Below are experts of layer 2 (counted from 0) of a mixture-of-experts language model. Rows are named router (the router's row for the expert), gate (a neuron's input weights, with its number), up (a neuron's input weights, with its number), down (a neuron's output weights, with its number) and show model dimensions 128-159. Each number is 50 + 15 x the weight over its row's rms, rounded and kept within 0 to 99.
After each expert's rows: a language model's description of what the expert responds to. This comes from a sample of Wikipedia text that the model never trained on.

# expert 12
router:57 38 60 63 78 58 68 59 67 52 25 59 93 26 48 62 54 48 74 67 61 38 67 75 40 70 48 41 72 39 36 51
gate0:47 46 27 71 49 59 41 75 41 34 46 67 50 48 37 69 60 43 46 42 27 60 68 35 55 33 62 72 71 66 56 38
up0:78 60 70 34 59 38 48 41 75 63 75 48 53 35 46 30 44 38 64 64 58 45 34 62 36 90 55 53 30 27 51 60
down0:56 25 39 45 63 61 51 37 80 46 51 45 47 74 61 46 32 55 40 48 53 49 51 43 41 71 64 52 49 46 33 78
gate1:62 27 65 55 30 74 42 62 45 61 26 32 51 38 44 51 37 38 42 44 19 61 33 36 48 53 18 57 53 17 62 54
up1:59 27 63 59 51 64 65 30 31 36 57 55 37 39 33 62 54 46 52 41 59 66 47 43 44 56 65 43 62 40 36 52
down1:19 54 56 58 75 55 36 75 37 21 57 45 64 47 57 48 43 81 48 63 68 39 77 81 14 33 52 55 70 64 36 58
gate2:46 60 75 55 89 45 57 42 48 77 44 25 27 32 63 72 48 77 64 40 32 52 38 38 64 56 41 17 15 48 52 49
up2:35 66 68 68 17 63 51 26 56 46 39 25 61 53 19 38 32 27 29 64 56 17 53 48 51 33 47 70 75 55 66 51
down2:53 45 39 38 25 66 40 63 53 89 48 88 71 44 47 49 70 60 21 46 44 66 76 50 39 46 61 30 37 32 45 45
gate3:44 48 44 20 53 32 29 51 43 27 32 72 43 53 61 44 85 50 26 38 34 32 79 26 50 55 34 52 31 40 35 62
up3:61 66 49 20 63 48 47 50 61 50 36 96 53 52 42 41 61 60 52 43 57 21 68 34 63 71 61 65 37 44 61 20
down3:67 74 42 35 28 35 30 77 49 58 36 92 47 43 37 28 30 57 55 41 47 46 51 68 56 68 28 48 45 19 52 33
gate4:59 41 24 44 67 49 23 31 52 53 65 38 27 67 39 77 40 38 83 38 77 52 49 39 47 28 40 38 53 50 69 42
up4:58 51 54 46 54 20 46 87 79 43 40 73 66 42 47 46 45 55 50 32 28 56 59 45 70 43 77 66 46 39 34 46
down4:50 61 33 44 34 45 71 36 59 34 58 55 50 69 17 54 59 78 37 51 38 21 69 67 59 39 55 31 51 55 67 43
Description: Line breaks and headings. Newlines, paragraph breaks, table row ends and == section heading markers in lists, infoboxes and tables.

# expert 9
router:41 18 02 43 64 66 44 57 46 47 66 65 60 56 53 40 48 79 53 51 27 46 53 55 39 55 57 49 77 50 43 49
gate0:68 54 62 46 59 62 64 61 59 39 50 79 33 63 75 44 54 63 69 38 67 43 25 43 57 53 37 44 70 40 53 33
up0:53 55 44 61 67 12 22 59 38 48 45 37 75 53 41 37 47 40 46 37 37 60 62 30 56 41 43 68 52 64 27 46
down0:19 56 32 38 68 18 69 70 59 34 70 70 73 69 65 50 59 49 69 56 44 36 50 47 76 49 68 49 63 58 59 38
gate1:48 64 53 55 50 45 28 59 35 75 58 68 42 81 61 80 62 36 36 58 47 44 16 83 34 63 47 60 53 49 41 42
up1:26 65 62 24 76 25 46 59 49 43 38 45 39 31 55 50 36 41 55 69 51 08 26 59 62 24 51 53 62 55 91 59
down1:60 43 68 49 62 33 63 66 63 54 45 78 40 22 48 37 65 34 35 57 50 05 63 49 59 42 56 38 37 33 73 68
gate2:44 55 40 67 27 49 78 59 24 44 42 76 73 33 54 37 48 64 35 68 43 51 17 35 14 46 57 40 43 35 65 89
up2:38 61 61 59 50 62 46 43 53 49 47 55 36 39 50 35 66 50 74 53 75 49 45 62 43 62 81 40 39 41 62 38
down2:62 42 69 50 23 36 26 64 73 55 59 30 53 50 61 50 81 47 57 40 49 53 22 64 51 52 32 40 26 46 52 52
gate3:33 63 35 19 67 27 43 33 51 57 53 63 19 54 54 53 15 35 53 59 40 42 49 81 44 62 40 27 59 42 46 30
up3:41 52 37 57 69 64 68 38 48 32 31 50 32 46 55 36 57 43 52 63 44 52 22 79 47 30 64 42 65 62 56 42
down3:49 50 48 58 44 62 40 25 43 50 57 39 62 40 89 30 64 66 36 19 26 30 64 07 37 44 53 63 79 55 54 48
gate4:71 21 63 67 34 55 70 52 50 34 59 53 39 57 24 77 39 54 29 42 56 65 67 68 56 43 55 35 48 41 28 63
up4:36 33 50 40 41 62 49 79 54 36 34 51 47 62 39 72 25 48 35 46 73 58 71 98 40 40 32 49 62 46 52 27
down4:59 58 42 64 54 62 56 65 58 57 43 56 45 47 56 50 62 40 66 63 59 54 75 49 37 14 34 23 65 75 61 50
Description: Sports career vocabulary. Sports words in athlete biographies and results, such as football, Cup, Championship, plays, batting, defensive backs coach.

# expert 2
router:62 42 33 38 33 80 60 52 40 50 61 32 75 65 49 59 64 69 55 69 70 46 68 61 43 44 47 23 84 69 35 35
gate0:58 45 62 47 55 71 40 40 40 49 31 65 37 92 81 61 61 41 50 33 35 85 73 44 44 55 49 24 47 59 56 33
up0:32 34 64 53 48 16 39 34 63 58 69 27 29 44 56 53 58 37 45 49 40 26 47 49 35 85 69 68 51 45 67 61
down0:37 46 29 59 43 57 29 27 56 60 77 41 54 68 56 62 36 65 33 74 48 64 50 49 41 63 63 82 80 61 78 64
gate1:33 46 50 30 65 78 58 54 72 38 67 60 30 57 76 51 80 60 36 44 77 26 53 60 60 54 64 28 47 59 48 19
up1:53 73 27 59 90 41 23 27 45 68 52 42 55 69 51 76 79 71 53 30 66 47 60 52 34 68 45 41 44 63 53 56
down1:45 59 66 61 41 64 61 78 42 39 64 50 52 42 66 54 34 46 48 38 71 66 51 86 69 52 34 41 56 67 58 21
gate2:43 45 64 29 44 56 59 66 36 50 76 80 42 59 26 58 44 26 69 43 59 58 69 37 51 59 79 33 33 51 51 41
up2:50 47 74 71 37 65 66 54 22 60 42 44 68 37 65 58 56 33 51 38 36 63 44 59 66 42 62 74 48 72 40 36
down2:34 42 24 47 51 51 52 58 44 32 64 39 29 67 42 78 53 52 37 46 39 62 42 57 90 82 54 43 27 52 47 61
gate3:64 52 30 61 68 48 70 70 34 55 55 25 33 50 57 40 43 39 63 47 62 37 57 58 39 51 33 41 42 46 59 29
up3:41 60 53 45 47 38 48 44 49 29 76 61 49 63 52 45 51 65 65 61 63 63 58 26 85 25 58 73 67 99 75 48
down3:67 59 50 49 63 73 57 39 46 52 48 53 53 58 60 55 54 20 63 58 65 49 38 55 45 42 57 75 73 23 59 43
gate4:42 12 33 59 50 45 54 71 60 39 60 48 63 32 45 34 46 45 43 48 37 48 74 39 38 47 76 38 82 42 38 56
up4:47 65 44 56 67 28 64 63 63 60 63 79 63 68 52 63 52 45 50 49 38 60 54 02 53 37 68 69 26 71 29 47
down4:42 51 37 64 60 29 42 33 64 60 57 62 69 36 46 53 60 42 68 43 46 43 45 67 67 58 44 62 49 64 46 55
Description: Foreign name pieces. Word pieces inside personal and place names, often Asian, African or Portuguese, after an initial capital, such as Y-oweri, Y-usuke, Ak-kerman.

# expert 16
router:64 47 39 43 52 45 56 47 50 35 56 71 63 54 52 46 45 82 52 84 51 42 57 55 53 56 31 48 62 27 51 50
gate0:74 19 29 50 25 29 57 24 36 52 35 62 28 65 69 53 54 69 54 51 43 50 42 49 59 49 54 37 55 48 69 65
up0:51 63 51 40 34 74 56 72 33 70 60 36 36 35 37 39 63 26 17 63 49 29 73 26 63 60 53 25 43 52 47 34
down0:67 52 27 60 62 42 46 79 48 52 47 41 70 48 40 52 53 73 63 69 42 31 22 66 51 39 42 73 39 43 59 60
gate1:66 42 41 26 36 63 41 63 28 39 37 50 22 58 57 51 48 52 41 40 38 41 75 65 68 39 42 49 53 71 35 61
up1:50 54 49 43 37 47 45 70 47 92 52 41 34 77 46 45 36 26 27 47 55 37 56 48 72 55 27 42 55 74 33 51
down1:58 53 31 48 82 44 53 54 31 45 49 23 51 19 53 28 33 85 61 40 77 43 45 45 29 32 48 47 73 35 70 68
gate2:73 34 49 56 39 56 36 20 64 48 45 53 56 74 27 58 70 47 84 73 50 51 49 70 54 52 65 30 43 51 63 55
up2:54 24 64 46 35 30 58 73 38 39 38 35 33 46 48 46 36 30 30 65 36 73 65 47 66 73 19 53 63 62 26 59
down2:72 33 40 35 59 48 46 66 60 77 63 23 49 58 43 39 55 40 78 68 54 47 62 64 57 63 50 33 58 31 41 49
gate3:37 30 47 70 33 57 42 30 42 44 60 47 47 33 58 70 10 33 78 68 52 29 44 43 39 67 53 65 41 64 56 38
up3:32 62 53 55 70 86 64 63 48 23 56 47 46 40 48 69 30 39 69 57 35 54 24 40 41 63 48 80 49 40 52 23
down3:51 67 47 51 44 54 70 25 39 54 00 45 68 24 46 71 57 30 46 28 50 44 30 27 53 51 66 58 53 41 53 38
gate4:40 53 45 65 49 68 59 61 82 44 56 56 49 50 48 31 45 33 74 99 92 62 44 51 19 71 68 47 48 51 58 80
up4:80 78 35 44 46 25 52 56 33 69 54 41 53 54 70 71 77 63 32 45 38 22 79 51 66 45 46 42 35 33 24 87
down4:75 59 78 47 33 45 35 66 39 60 49 58 47 71 53 72 49 35 38 63 52 68 35 22 62 46 52 44 54 52 63 54
Description: Preposition in. Mostly the preposition in after verbs (comes in, drawn in, arriving in), plus well, throughout, across and UTC.

# expert 1
router:89 42 75 64 25 55 27 55 38 40 35 40 34 36 65 36 41 65 57 29 56 49 42 59 51 45 69 61 46 28 53 69
gate0:50 58 65 66 39 57 56 37 40 55 31 39 52 52 50 59 60 67 43 51 49 84 67 39 27 39 66 64 61 72 84 34
up0:45 54 68 41 43 48 71 21 11 42 57 58 73 40 53 27 56 54 52 78 40 54 40 38 38 17 15 67 68 59 58 39
down0:67 45 58 56 74 70 48 66 56 68 52 42 73 47 38 32 33 56 80 48 43 71 54 52 23 58 53 64 53 68 65 34
gate1:57 73 65 42 57 56 35 46 63 47 57 45 56 45 43 38 27 34 50 25 58 18 71 19 25 44 52 67 49 54 27 69
up1:62 57 52 37 50 69 52 57 27 45 41 51 28 41 63 51 39 18 53 43 51 56 65 21 44 26 46 38 48 79 47 61
down1:47 51 69 61 18 36 51 72 52 71 43 47 78 50 61 39 45 37 31 43 06 68 54 68 53 45 75 67 50 61 52 33
gate2:40 39 58 45 67 49 68 32 74 60 58 29 42 59 34 38 58 42 61 13 76 44 57 62 27 32 61 53 36 50 66 64
up2:41 43 35 61 65 70 43 31 34 56 59 51 30 48 31 82 51 45 59 73 74 77 30 36 74 44 57 53 41 59 57 46
down2:62 57 36 61 26 64 37 15 43 89 18 69 39 31 52 41 42 64 36 68 00 50 44 47 48 75 30 54 34 36 39 47
gate3:76 42 75 31 54 65 29 59 41 46 73 41 55 60 43 53 32 50 23 41 52 71 00 43 49 29 80 31 40 59 57 43
up3:15 42 40 66 25 43 59 33 56 55 39 62 81 37 52 47 62 46 55 42 19 28 41 53 40 47 26 51 51 29 42 60
down3:55 43 50 31 35 55 57 43 49 46 41 35 62 40 41 66 52 58 30 49 34 71 55 27 59 43 73 46 62 31 71 24
gate4:21 39 44 50 49 42 60 49 60 47 32 65 82 47 66 62 45 21 58 57 60 73 45 39 71 60 59 45 40 63 61 58
up4:91 73 48 42 73 81 37 66 74 44 51 50 24 23 32 64 46 57 52 36 55 45 63 42 51 62 45 42 52 41 48 32
down4:57 56 39 51 52 72 42 57 51 38 50 72 54 51 31 42 51 20 50 47 61 73 30 79 76 50 47 90 56 45 73 43
Description: Name-internal word pieces. Middle pieces of personal names and place names after a capital initial, such as R-ol-and, Br-is-bane, Stockh-ol-m, McC.

# expert 15
router:58 59 39 53 60 64 44 57 61 45 42 55 80 49 66 43 55 53 55 87 32 64 47 33 58 48 52 20 73 47 21 45
gate0:54 51 34 63 70 38 60 57 41 50 37 57 56 61 66 42 45 56 33 43 50 68 67 36 71 77 53 47 57 59 82 56
up0:36 57 35 61 56 47 71 55 79 45 36 28 32 50 62 60 23 60 32 50 36 55 31 74 21 67 43 59 42 53 43 45
down0:48 25 59 36 69 54 63 42 71 56 49 31 62 67 47 31 37 69 66 54 39 45 53 68 48 68 29 42 54 61 54 33
gate1:61 52 42 31 45 59 40 74 38 50 40 50 40 46 36 49 44 13 49 40 51 38 70 49 42 42 44 54 64 30 36 71
up1:52 56 41 41 74 39 55 19 59 49 69 48 25 49 61 68 49 53 49 27 61 54 52 76 49 47 46 26 49 32 37 43
down1:63 77 61 58 47 32 65 35 62 66 64 25 43 56 57 40 75 68 49 07 66 60 41 72 52 57 72 38 52 20 76 71
gate2:41 68 59 86 64 49 41 72 48 43 57 52 62 78 42 55 69 13 35 25 50 09 56 80 66 42 46 60 43 63 54 48
up2:58 39 15 66 53 57 63 10 49 45 51 61 25 78 40 62 44 52 44 31 50 44 72 45 28 52 70 41 52 68 68 68
down2:62 51 69 67 68 25 72 42 59 56 21 65 55 54 40 60 38 39 52 15 66 43 65 55 65 68 41 69 74 30 77 57
gate3:49 39 55 98 64 49 48 62 66 42 35 41 39 73 54 71 60 47 70 55 50 62 57 47 50 62 50 52 58 71 54 39
up3:63 43 37 81 60 59 57 47 49 34 42 68 74 84 47 74 58 45 77 67 43 43 65 58 50 65 39 49 63 63 71 33
down3:43 41 58 54 31 55 27 50 56 52 15 31 53 81 45 36 50 56 36 52 33 26 57 53 42 46 39 55 61 47 56 60
gate4:61 85 32 39 68 38 36 30 52 49 36 70 67 55 45 71 42 38 47 38 41 30 16 41 22 82 53 65 69 58 55 44
up4:47 49 52 60 61 29 50 36 51 74 48 48 57 67 32 49 49 70 74 32 70 62 61 56 31 77 38 21 72 54 47 40
down4:47 39 69 39 58 49 71 69 37 53 53 14 50 44 60 59 46 43 28 60 38 50 49 76 64 53 73 66 60 46 49 72
Description: Table separators, P-names. Pipe, slash, semicolon and colon separators in data tables, plus word pieces following an initial P, such as P-ud-ge, P-red-rag.

# expert 14
router:80 50 49 54 70 37 24 31 60 46 77 49 40 38 69 46 57 75 57 75 35 36 72 51 63 56 62 44 77 14 35 36
gate0:66 47 46 58 45 42 38 37 29 49 58 48 48 39 68 74 43 25 36 45 84 48 77 72 61 57 65 60 73 53 49 48
up0:53 60 30 73 38 41 57 25 36 55 46 48 61 43 70 64 36 69 59 50 54 55 79 85 31 59 64 48 73 56 74 45
down0:62 50 49 58 40 46 69 57 62 90 40 48 74 46 44 60 72 12 45 52 43 88 42 57 44 75 56 61 51 48 46 53
gate1:63 32 11 20 44 53 37 64 46 03 65 48 44 69 59 37 41 58 48 55 52 74 74 79 53 36 64 52 77 45 65 75
up1:38 39 27 29 61 62 58 58 59 68 54 79 60 41 47 48 60 35 68 60 66 36 47 48 43 48 49 40 55 60 48 39
down1:32 51 47 61 76 39 64 41 47 37 35 48 55 72 60 34 67 63 66 70 48 45 43 81 48 43 44 47 63 31 43 35
gate2:48 48 51 51 63 55 64 76 17 32 42 65 65 46 60 44 13 71 50 61 33 51 75 44 24 85 54 32 40 25 51 62
up2:44 58 76 55 67 63 32 64 74 45 46 56 39 35 67 45 71 30 25 32 41 51 20 49 32 52 60 22 64 24 33 28
down2:76 74 47 60 48 42 69 66 75 51 74 54 55 54 58 54 60 53 45 41 46 39 53 64 53 55 62 27 41 73 39 62
gate3:52 29 20 32 50 62 55 60 36 78 69 54 70 36 25 62 52 54 58 39 87 52 75 70 54 36 26 37 48 49 60 47
up3:30 28 30 45 78 43 59 60 21 66 60 61 52 65 72 50 77 66 38 58 19 66 62 54 51 42 12 38 30 58 60 31
down3:18 53 35 60 49 19 79 90 57 74 37 49 55 55 34 52 38 52 50 31 55 71 38 63 57 69 62 58 54 58 48 66
gate4:38 53 68 31 49 42 35 63 47 41 41 34 73 84 75 40 50 69 22 42 49 66 36 62 58 42 33 47 42 39 48 38
up4:65 44 52 56 49 58 36 44 50 50 67 52 55 48 54 29 24 23 26 51 20 51 74 50 35 62 52 42 41 68 62 63
down4:74 28 38 49 30 53 40 34 46 30 32 68 61 45 37 39 17 45 70 42 20 38 59 75 58 57 69 65 21 44 68 64
Description: Ordinals and W-names. Words like first, last, key, built and % in tables, plus pieces of place names after W, such as W-ad-sley, W-ok-ingham.

# expert 17
router:73 68 58 55 60 77 57 56 59 64 49 71 54 31 61 26 50 55 99 78 05 40 52 57 39 59 49 45 47 33 47 22
gate0:41 63 74 52 46 71 56 52 82 47 79 42 52 53 36 63 49 30 75 54 65 37 60 67 67 34 55 41 41 41 55 40
up0:65 58 62 65 51 62 51 19 49 55 45 58 56 25 70 59 51 44 30 56 58 26 65 42 60 13 35 53 58 42 50 67
down0:39 59 69 48 44 47 74 39 64 47 48 40 31 57 45 65 41 47 54 57 68 40 59 51 46 29 66 57 29 19 61 50
gate1:35 34 61 25 44 38 53 71 56 44 64 69 77 69 60 51 44 34 69 34 46 44 70 67 66 39 73 51 40 31 26 31
up1:63 50 70 33 58 34 58 61 42 75 26 46 56 61 35 55 49 32 62 25 38 43 50 38 61 42 43 50 22 70 24 37
down1:61 43 49 79 68 55 33 36 58 41 21 25 54 53 53 42 39 49 59 37 44 05 43 42 51 22 48 44 55 45 26 64
gate2:58 48 39 62 69 86 51 47 39 35 62 67 35 44 48 72 48 32 44 73 51 56 42 49 36 38 54 47 19 57 39 63
up2:37 39 59 46 44 44 58 83 89 72 45 37 41 28 61 24 52 59 49 56 48 27 26 41 74 83 33 50 55 54 56 50
down2:63 55 61 87 54 57 49 57 42 80 62 36 59 52 58 66 67 76 66 59 41 43 49 72 51 48 52 43 44 83 32 50
gate3:43 78 55 64 42 72 94 28 25 37 40 67 47 78 47 45 69 55 50 57 53 60 37 66 68 93 52 52 51 47 32 72
up3:50 54 57 73 50 65 53 53 49 69 83 41 40 48 35 40 19 69 62 41 76 38 61 44 36 55 75 42 70 35 60 51
down3:49 71 69 31 38 53 50 47 39 41 02 57 60 51 47 38 68 65 33 52 35 47 52 88 51 70 33 47 47 39 45 66
gate4:50 49 74 74 31 48 68 54 58 54 38 61 34 59 44 50 31 66 65 59 50 49 70 56 68 24 79 56 55 44 64 53
up4:43 53 62 64 31 46 54 26 81 49 54 54 54 23 46 49 48 24 46 53 56 49 62 49 48 56 58 42 49 19 60 52
down4:47 58 39 44 58 32 24 49 52 32 57 40 49 35 54 35 62 37 49 40 61 56 64 50 65 43 47 47 52 33 36 74
Description: Sentence-final periods, pipes. Periods ending sentences, titles or abbreviations, and pipe cell separators in election and results tables, such as Eye., U., Candidate |.

# expert 23
router:62 48 75 58 56 57 66 60 58 23 55 59 45 40 63 61 66 79 72 91 36 44 32 47 50 75 38 46 56 55 47 42
gate0:32 59 48 25 34 66 54 63 50 32 59 34 54 74 55 34 36 73 44 33 41 29 44 45 52 59 34 51 29 45 58 67
up0:53 50 57 45 63 09 33 59 45 74 53 39 73 39 71 48 61 72 60 40 74 61 68 72 46 48 44 72 80 55 74 69
down0:56 44 60 27 65 62 58 32 52 35 51 92 39 22 34 40 31 35 60 57 34 58 80 37 33 40 38 63 31 47 49 53
gate1:30 39 50 33 62 47 54 39 83 67 53 45 50 68 47 76 48 65 31 43 42 55 86 42 45 40 63 43 45 19 50 54
up1:38 50 52 44 50 39 68 70 76 64 36 23 84 61 53 43 27 70 40 42 71 35 13 34 32 48 66 55 51 43 44 13
down1:48 51 41 63 73 29 55 58 57 55 76 32 90 47 70 44 64 37 41 43 71 44 34 37 53 40 25 54 40 62 35 42
gate2:67 56 48 49 49 39 41 28 30 38 24 64 53 72 43 49 57 34 24 78 56 41 81 53 72 40 48 44 59 30 56 42
up2:31 31 73 52 58 58 40 66 65 80 47 34 40 42 53 50 39 69 42 18 52 46 52 58 32 57 63 48 50 65 37 40
down2:34 55 33 35 62 43 34 43 40 48 68 56 42 40 30 66 60 33 33 74 49 48 49 43 56 19 48 42 64 39 53 54
gate3:55 69 33 86 59 43 43 53 66 57 49 99 34 49 61 63 32 42 41 21 34 38 53 68 41 54 46 57 56 51 43 51
up3:60 26 79 26 73 38 54 47 53 26 41 53 79 67 38 62 58 58 51 75 55 47 57 19 58 48 81 54 18 31 43 74
down3:60 78 73 52 21 49 54 65 33 63 63 74 59 69 39 53 58 72 30 35 42 54 62 57 34 51 72 73 37 58 62 52
gate4:72 52 51 55 22 54 33 58 50 40 44 77 37 31 43 54 81 41 45 61 59 57 77 40 55 58 58 65 56 39 42 60
up4:69 60 72 74 45 45 64 49 55 23 22 50 39 51 49 42 59 30 71 44 35 69 32 22 58 24 41 67 54 62 28 30
down4:40 58 65 58 38 24 52 50 36 40 46 67 50 43 68 58 37 37 61 36 46 19 56 57 63 11 58 40 59 38 41 33
Description: Commas and opening parentheses. Commas, opening parentheses and dashes after a noun phrase, such as "player (born", "Limited (WPLL", "vehicle, such as".

# expert 21
router:71 32 52 49 59 48 57 61 58 31 40 30 56 29 36 54 55 46 45 71 48 44 70 73 68 55 44 55 23 34 65 35
gate0:30 84 47 57 55 72 57 56 72 28 58 62 27 24 67 53 54 48 51 58 66 37 82 75 48 29 58 54 55 75 43 28
up0:35 54 51 60 20 60 62 61 54 64 31 53 60 54 74 65 57 54 46 39 45 79 41 27 44 52 59 28 54 20 42 41
down0:52 32 59 62 72 37 35 41 86 47 40 55 53 29 44 40 65 36 66 69 56 55 59 32 44 57 31 63 54 49 46 45
gate1:36 59 63 68 42 60 34 65 86 54 34 38 47 69 62 49 55 67 50 47 60 54 86 41 53 41 37 44 61 33 79 64
up1:38 53 53 64 61 43 77 41 40 28 58 64 63 36 19 62 34 31 44 29 62 33 23 25 44 52 91 33 33 68 32 53
down1:30 80 42 57 49 86 35 46 56 46 66 72 49 63 31 50 44 45 51 41 32 40 11 35 31 26 70 65 62 25 56 64
gate2:31 38 57 53 60 61 55 26 79 29 45 33 64 24 42 31 40 41 59 22 34 42 40 48 63 51 53 37 58 56 60 43
up2:36 25 72 65 56 27 46 48 54 19 41 64 58 56 40 42 50 56 48 53 39 36 33 47 53 44 46 28 16 40 72 56
down2:61 52 60 65 89 35 55 20 26 52 21 51 32 65 65 52 55 48 51 51 49 61 65 46 24 55 00 48 66 53 41 42
gate3:64 43 84 51 21 41 47 47 49 37 51 55 53 22 50 69 52 65 54 48 44 55 36 44 36 53 63 66 40 53 35 42
up3:64 48 33 36 12 42 20 56 58 52 48 44 51 38 53 61 68 77 74 45 42 59 43 46 48 46 41 44 40 31 40 48
down3:52 67 54 65 59 57 40 68 47 36 25 07 28 64 82 31 10 66 30 47 27 59 32 60 38 12 23 57 35 46 49 45
gate4:47 63 72 42 45 46 22 57 49 73 76 41 67 15 58 71 39 28 38 10 51 66 52 30 42 16 64 64 62 57 69 36
up4:42 37 48 69 56 58 46 62 39 59 67 43 74 69 50 55 32 40 41 62 71 38 56 34 33 86 47 26 41 69 70 59
down4:33 61 32 62 47 50 51 72 22 43 48 53 27 78 36 63 57 44 65 51 37 39 58 48 28 64 79 37 49 33 61 41
Description: Verbs and prepositions. Verbs and the prepositions after them in running prose, such as achieve, rely on, based on, about, with, between.

# expert 3
router:65 61 50 54 59 69 72 51 67 45 50 43 99 34 30 51 42 56 58 69 56 61 54 66 56 39 42 47 62 32 44 38
gate0:42 78 65 30 48 26 53 48 40 53 47 59 41 41 43 53 60 61 47 44 65 40 37 81 50 42 78 36 60 53 64 65
up0:62 41 69 25 27 51 55 64 46 43 57 63 32 62 55 45 45 56 37 48 75 64 33 66 48 55 43 43 71 68 83 62
down0:48 63 63 46 29 21 68 50 54 35 31 55 30 62 64 44 28 54 63 54 47 47 40 51 50 38 09 73 51 41 47 38
gate1:53 65 39 34 01 46 56 69 64 52 41 47 35 37 67 56 58 56 62 42 47 59 34 48 38 74 91 54 46 67 66 47
up1:35 37 48 67 61 53 58 16 73 40 78 50 71 29 48 38 48 59 70 54 52 39 60 44 33 55 00 73 59 37 48 20
down1:41 47 60 39 30 50 39 36 49 14 54 59 69 54 30 39 62 65 48 66 57 58 26 76 62 57 54 39 49 44 89 55
gate2:66 10 42 63 66 41 69 75 62 88 60 55 55 54 35 62 57 58 71 60 75 80 48 61 31 56 36 56 52 53 39 60
up2:35 50 57 57 55 58 63 48 51 61 41 38 49 66 42 39 45 24 40 54 56 51 51 67 68 51 37 44 34 21 53 39
down2:52 66 49 88 71 30 21 40 61 38 50 52 28 34 54 30 48 62 38 93 55 44 43 33 60 51 42 72 55 37 44 70
gate3:40 61 46 23 44 39 58 43 31 36 91 24 58 44 41 49 53 53 50 64 37 64 63 58 44 62 45 30 45 54 47 25
up3:26 41 49 58 38 35 55 52 32 65 81 12 67 65 64 88 60 46 49 46 46 59 70 25 49 77 55 41 51 48 60 23
down3:39 34 34 58 36 45 56 69 38 57 58 38 28 54 54 35 65 39 55 60 54 14 63 63 41 78 77 66 57 32 46 67
gate4:32 72 63 34 44 61 48 53 48 44 61 25 63 49 50 49 33 36 39 36 46 48 43 59 63 67 71 81 62 42 35 53
up4:45 72 43 52 46 26 49 68 51 71 55 34 21 52 39 60 50 57 19 97 50 54 73 63 74 37 40 68 55 43 36 36
down4:54 51 65 50 37 46 47 45 57 58 32 55 41 77 46 61 06 58 46 49 52 47 37 52 44 64 72 43 32 53 47 33
Description: Rare bytes, odd fragments. Non-Latin byte pieces, catalogue codes like MPC and JPL, and word pieces such as t-ab-oo, LaTeX math-b-b, un-b-ounded.

# expert 6
router:57 51 37 65 46 58 54 45 38 49 60 51 51 30 41 53 72 46 57 59 44 43 59 61 58 36 50 65 35 47 37 58
gate0:70 58 26 47 16 56 27 41 55 39 46 49 41 56 45 80 48 45 38 38 22 43 56 40 42 57 41 45 56 34 37 64
up0:81 43 43 57 40 50 40 40 38 71 34 31 50 60 44 54 64 51 57 42 28 37 50 40 50 79 51 54 65 27 59 24
down0:34 28 63 45 75 45 46 61 52 70 72 26 71 65 60 32 40 46 61 79 51 51 61 52 61 50 40 72 52 52 23 46
gate1:43 54 44 20 92 61 39 28 43 08 78 42 47 31 30 29 31 48 62 62 63 28 47 49 59 57 30 70 33 59 45 55
up1:83 44 59 54 50 72 29 54 41 21 56 34 60 36 63 68 47 49 56 37 53 39 49 49 67 76 64 50 60 37 60 21
down1:43 42 46 52 75 47 72 49 44 57 61 76 53 64 74 61 38 26 52 31 61 49 45 49 62 48 58 44 39 54 00 66
gate2:20 57 46 52 61 28 60 36 43 47 64 57 42 58 16 43 43 28 40 49 31 48 81 60 36 41 60 46 49 53 49 79
up2:80 58 66 78 44 24 53 54 52 56 45 47 62 41 55 50 37 78 74 41 47 59 37 56 54 42 58 49 46 55 51 42
down2:41 33 57 64 65 69 80 54 30 55 36 52 30 61 47 49 48 42 26 46 54 40 49 54 20 67 68 41 75 24 64 28
gate3:36 44 55 63 57 40 54 61 72 48 42 48 32 52 51 49 15 32 78 65 69 41 64 29 18 39 61 78 53 95 42 63
up3:29 62 18 58 57 34 47 54 70 54 49 18 43 55 69 62 64 36 33 52 48 43 45 39 56 65 23 73 28 49 67 36
down3:34 58 22 59 55 54 29 76 54 46 63 44 48 42 37 49 90 49 60 00 56 74 57 66 60 49 95 70 44 51 66 56
gate4:71 53 59 30 44 50 61 39 64 67 56 63 39 50 61 43 51 42 49 54 69 43 56 36 44 25 54 65 55 40 42 38
up4:35 36 37 66 42 50 36 53 36 38 37 46 62 39 70 38 55 63 59 61 48 19 25 36 47 45 44 67 45 54 35 65
down4:51 25 48 61 69 43 62 50 51 20 31 69 71 49 58 52 61 24 49 53 56 64 44 25 45 68 41 54 47 23 58 40
Description: Romance and Slavic names. Pieces of Spanish, Portuguese and Slavic names and places, often with accents, such as Rodrí-g-uez, Rio de Jane-iro, Ac-apulco.